Weights of a small mixture-of-experts language model, trained from scratch on English Wikipedia: 1 pick a token.
Below are experts of layer 5 (counted from 0) of a mixture-of-experts language model. Rows are named up (a neuron's input weights, with its number), down (a neuron's output weights, with its number) and show model dimensions 288-383. Each number is 500 + 25 x the weight over its row's rms, rounded and kept within 0 to 999. Numbers have three digits each.
Before each expert's rows: "gets" lists some tokens that make up at least twice as much of what it gets as of all text. This comes from a sample of Wikipedia text that the model never trained on. Tokens count by the router's weight.

# expert 3
gets: " that", " and", "n", " which", " it", " he"
up0:588509491510515517520483468507496496479506483498511505514488538557495505480538529478477487438525530510454499499466471489475533503484524503500523493524456494516535495526515499524490510495494460475509519468519478514514488488530501497487516507532500436495471531517521458486478518482502506492
down0:488552478509481444538503503425465512530483585522519523470538508485510499493493523507484482530511516460544487464514517549483515511490496532486481494491485466518487519491468526486490529479519510552509514493519499481496484496496496521506470512463461545442542496481490507501518530497482511514
up1:519508515459482511557503527466529525481523543512519465532542515533531523495529476496467500457471496533513525527549525504487518452535507491506462479477510490513489488489501471502488512520476535505515498506535507525490491575527472524474484512547471498473493493535512478504506520529478509529
down1:540505507525487464547484498495499521560562493523524550529465516501499483501479554529502486468468517501542491502499521487509516562514467509516536508480538522483506460484497461471466463474483486452524501540490498531481555533537529512531453558489509525491542509530523516485517499501528548517
up2:549485529504504485525501488491497507527482517478525547516508433533504524521539500532489517511481496472475528489503503523504468507534491519494469499458565479503484474498538494533494501534502523493486510494494509441467536513496444475527559474502495481546504507494493466492491490509496494492
down2:452497494517502478505521489485496486500497449501544496476517523487534515483484550467509501536498511520527494441502509436464517516518453570456515478514491473494506512497497538489475517537514535489505529507453498498493497464552455456536536490476499484468507490480542498530489488491490484487

# expert 0
gets: ",", ")", "it", "\"", " and", "ill"
up0:515473540513483493514491477543473542505493445508495471471512459494471461505474446531574540474506485508475493532507515494506543542534511475479460510504492510513531483531522466523509513508523475509507466507444465498471465501491543440484507503467469494508491504506543495522495489493489476472
down0:500470468496455500547479465519545518521467506511524468500519513457506519465465494521520535501503501509475479585498517498503464519516509517509459518523505502506499519502487504518525537532527466488517509477513481491528462564491510500481508478458478497519499472498475517478504482538498510525
up1:493490471518515510513486507492494512482494497512514459525486496479491491516488488505530521510508527521527488511530483508513500556511533507493510540506474474517525468471532538528529481541488559511544530481468487502545510504526517487439470504486493514484496491554494483542490526507482527453
down1:533517474482497535492528492545502449541506449481550523459496511486463482464507506517471521511501478499485490487492491511510468507483552511502501451503541515521554456508501476545485487491523506486493478466503485508472510512508515507552455463542503494464456535494476493501480502530489468524
up2:471502475504447452522458518486488489506542522495509446509531522487507516526490508528504498498515456517528505449527532511486485494534518510479548465516474469493450514463508540527472509536494480502516523539536552491493527477546478510459479465506472501490489546504487469478501550494505475496
down2:544502510496560527514507507529501501517500454465518500483529482501478551469528520498500491518482495487523528515477540504462480515503496499522468508454463528532474476510512514510492477494503495501542483487484497496522491547463499504479478507505500487541458454512483510464508480517481512487

# expert 10
gets: ":", "id", "il", " /", " is", "O"
up0:498509526488478506525482496462492474468529511460480480511486486509537534486473488504479557525475517487551512489456494514500527481520544510495478484500475509479533478508484519468516497457501520505535517540477500491500494445467545461472514493483509511486482526476507511512478493529483523464
down0:509479524534493474468488502458505469512518478511496482509451502512459498497490483467494487485480524504510461518481537507458525494500546508495521444508522491514471465503488540528511515499536451510436501491487561489474505526548540495515496495507525506504507494476519530478472492490494539477
up1:523480515520514528514494536513478448508511504564510536539524504468507550505489465500512563507533509517518486537523474502545452486479507530467527490494477505504515488522505507506497492562504485502465559442559500555472526487495497518528447490481511420540517520488525463463533468453516461501
down1:467497504487522534521472518533539462471503464528438493512512483533483476492523508554488521484532520515516465471507478514503497520488473477554518448513482530509445481491505487482532527507523511501462502497492482524480537448501504484529497467510490470486492554487490461481487512518524553483
up2:521528524459503512521502468515520501492489461474515497493500467461533518505488534510538502499489519508501506497490469491517484515456517519464502488482509495489505509461478431532523554505478527499506512489498477511483510506477506499507509529502558472495499523514508533476470525495517483496
down2:514456494489502483546541483488537521523495512503492472526499508504524489443517500500459508543511514505505507511458459489556503510492478525462522484480488485532477486501542502437479476527515524495519502508537489463503474514480523483495470519460474485561513486478483480491520508443495471529

# expert 1
gets: "19", "20", " ", "18", "p", " St"
up0:500509527524475479504496500494510511487501490501561497472525550506494467460495503485483470468458553517535515533479535549479514499529524513495487497502446487504508540496498473473475424493552505502487488516516538527505467503506504503483529526512530512513502504465483526519501513503478514502
down0:480486501504520515510513523508510528501484452504473480508498537460473479500449490486537473496467471505472533519532514454545495478526500498505515519495498504514493473466495470539467451506454487471453552547468493488513490474506493494481524479508468522512515526482448479513504483497507474457
up1:520542482495532532493486484523516528466527503487480502469500493476514553498532527473526521470501478489529484477498530511481486502509534522474481482487500495468514534491524525545466494547470511480511507444502475505550515468535493474538457496488519548533502513515483529478489542482498493504
down1:500444507556505481505565481518517454511486513465480513482477484530490460518460478504509510514479456534484498507474484496508507532507508459512569521492481513493518506490522494473502497521479490516524475516536516511529488490519496511483495499546529512489479482518485507501431487501495491493
up2:511481446484525470481514518541523464535519509544544522479517481510543478530551536518498473522489513496485504506478477477484461480520538464496508499470535538536529476489504488493475488521515477520519513484488517492473485521500533491485490472559511524486492476480525491510453469540467489451
down2:509516542488477499533506492448476498474500534533536550537513442449469495471450483506527482511476487514483505489500523506477525533471499475482516501510445527491485520524482459509478481493487508482559520500479516480527508500484482468463533486495497473457514442453509546520475503478510501462

# expert 4
gets: " the", " The", "'s", " his", "The", " its"
up0:468501529475539501504473505523510511527512540491481478484492490532464523487492511506532532459483502529537509477496504494458506512518468470471552495500525501513491512516520492479542456524450541492472505498491538498459539511473505481474453488457515496526515500551507486478535541508497492490
down0:495493508490471477483478510480508527524528497533521518523517507502501512494530459557512515510495518492509519487527528490497533550504522497542506533457524404472538447500471513402521486480498487457489552505473506484495471512490493501527523493465496498495522517476465486492495476474544485486
up1:483527514499474521517501521505442494477480465489538494508525502510517536507493499504503495509530435487479501505502519494495506518515544496482501515505494481502535492497467518510546492481527546478513492502491499507544484539491574472449478505459515489522496471533483524503520506471537505489
down1:500499504510446497507525535491495489454501494471473520463499471492527468502499509522443488528475548526544533513526549475519539520459523482515532486503515497502458499505518515517544453539479501472515500485511489509480590494508542459492496504494505498537509487476509456477524474542508494479
up2:510491506526503534480493530500476458527501518493505517513486476473518505470502487479473479491532561556521493451530488508539493519499533503499509499519538456508510463503494481517478530516467460517517529494561520574488496503477512534526467484510522499524481490487501505492459526502562472524
down2:495512498456490492483534477530537482500509554511483531523552524555484456502499436498467520506486482457556503539425506506493504471511473490511482496509507505464546526503500479496515497536485509527505495502518523515519506530487476503536495511501483494512466499522480538505508540548474506501

# expert 7
gets: " of", " a", "ed", "ing", "at", " at"
up0:528470480505428452464495488526499510539499475530510480470521493511497516513493479468512545455489511477470463507521489558515502492485523470517473488535503519549506477494492492533493484513452492555482497502517513480441499522543475533450532489529475471527505522481535510490526534548499515527
down0:555462537508508461525460458474520489558490502453461492527492516521493499516498489478493489542497511484510472508500527515464472520473477487523491530482499516508514503478524496440574484546452486537495482503485469520430473502458487474516525521495459496451535531501473488526506537479511455482
up1:485517491478529494516506493500488524488517508496501482533510489527508522513495512525476533491482507530447504504481463503490517517504469529448520521460513523512505513522513464465520510496511521492550472517527516519474521516493506499499510552508501492509495469492484443507466514515486507483
down1:492476504511513504536491478487494525469513508518476440493505528507476461510502500487491505518536514495501481548530484496519507524494527507472500516486554499502509520506561519554514514468476540471517551479482515504499500515494517499520502468498501471482491476494488486481510483523509566477
up2:517527478509530483513476514465477535507465469530432481471532501463522493482494514507472492506501471497499517543529512508484467517477524484509507523514536507475504526507550531523507528505482496486507522495502467505506545514482471526505541538536459519508497518505484480503502493534479489513
down2:471457511521482503540516521443495496528498511472548543519469531488514541519492505457526495485496488491504538492539489518502519497471547464453541480496524457499500509478492550451522521458506466529522537503542461459523440538520487519511490472553484464473513536498504511549518512463509502519

# expert 8
gets: "i", "o", "e", "a", "u", "m"
up0:477471508503524491446483475502469523499500457523528486465468494533542501483496500494492493518488490528526498475487579533478541467491546485497496488481524502523516495458534487487498447519474492516523539492522509527508503471504500476518496480521470494476449489481439489498521485498493496528
down0:452539519520495503498500472496507510469530490500513516495496478483478553475490540557482499518547493513475464490467528500447512520454499499498501504519548508451482505539479495539519482531460461522505514507522467554531518499483545487470500500520456525492495495491541482527491444526511526542
up1:448518477495478480517501515525496527502536472481498520505515484504447476529473472507511492515471509469551541488481534517480579482528513584502483462493514536467487506520491474517462517512515503527493511459551490493501507515492520464522478491534515461488503491514485520507534475486463521545
down1:531525523459472522515474516500488499486506533483491481508504467479469421521490498487524504488472513521500522487464476507539571509517490534494507473529514500493438503509438496526502520518517504509482530467519476486550475519512538512538515473466486500499488494470494533449504542508457527478
up2:499482529501501525514454512505528485473518531502496526513517513533475517482525527493458514508517515483487532494452457480542497493542566492492489435461493533465528490463494499466497505512503488486522469496508513450504495458513516489511515515526450471440485496531464511503489494542467498504
down2:517438508514543508523487538477489494511487491535539496490554521512518492483467503501467500542496483462523463499512478505495477492458480508528467494533526503474538446526526532492511481529471448500521484497516488518537518485477479496470491497504498526487467483510463525514516526467494492495

# expert 9
gets: " G", " N", " C", " M", " S", " L"
up0:457518488486553487531501463512488516488538512469541519505469474465482485499523484520486501497495472500552505512498476464486489546528507489504533503552445513519489528490480500513457479495479483476501468508530513477436477503567572523518494485469490493556490474523494511486478500481555482498
down0:506433501498520496486482491503487537507478498442519447513497509494469511484505517465497497483472504531470561480479528511465482503540529519498537480479497506501507469513513519496551540432516516513466535482502462499537461455511497473471455536496521500470526490491512494478542500501517527502
up1:500443536508488442491483459529537488490468473505471501519517509510541513435451460521469557520520490533483489486534478551499473491507445489549507499519509505482476482468491482533518493504518507502482526473490503463488481506512496528491507509495539553520487511528508458507501496558552501475
down1:505533492534495542500529460513498549466493454505517488499490502528505513500510503548442518462502555483542547459514514511511518487495483504547481474528479507549487506486506473512488480503496480523480531540499487491474495502493496508521502482529433473523496510515501510488484478518518509486
up2:527520499506484517541494485471536497518540527498458482486468527501532471495536495491494530489518478494489530445493475487480506484477479482486515467555504491489473518469513501499426467512538513485514492452505496482460510541509485466490507495453459462513486488538495486526480527508470473498
down2:506508498474541493488461477500507493480458483529536522463468552474501491493487550487463525527509499491484568479497469507520460516489522538498519510554488511490465512452472547512475520461530460489500485531491495494500548483530482454570499486492530494483523514479515519525508502468538502521

# expert 2
gets: "l", "h", "r", "th", " m", "ent"
up0:475478541483492463494473531534496490506506486556515496528518532513472519507520549509552527509519465522511528467456536526475502485521520492508528516471524504500472542488522461497487555502457531515509520521482467490503495495472486500529478497495495512542499532469475457485524496474514495464
down0:487498464518502504474472488508496513497476481523511503477467514489482451515517453497480513477520500527478486481538502517452496505523518444527465492506489500499533502499463558531495533472523519521486486471472527516458504527522533484505504487543478499521482511491532506554484557473529502486
up1:549468503520495504473505472475470495475534543466539509483566458496496527498461506510481503496525493451464483530460428504508516495497543496483489522542501476497503443510506514549472495504474508554513501517506515483531474524529484429525506553485489512495496487504494479497514495500486513483
down1:466517494491479528512544514509513520490491537531460467518485499499505540514499482457484481483547471483500559560500533437476510482539550533506521474487480516525497437514482502540484505517459531538483493511503469510487503520448479500529531472481530507488504499469518501503516509497509493476
up2:500462503510520478498454483522484497469510483537506513535506495538490511518513545533541469399512467502504541542496511463481485508466513509512508478507515493473496502479511487506505474522480523476515513506492495502483513491479508490488485521502487507522491541487448464496528442479471498495
down2:505478508526470561483499466515519485503523508513526499523489481476481466533468499508488471509509518454541511475547493514440505494466495513513469484474478523510515483503478483519511524502515492506483498508471540485535491493498521526547515517515530484507521493492518512467459529475539539452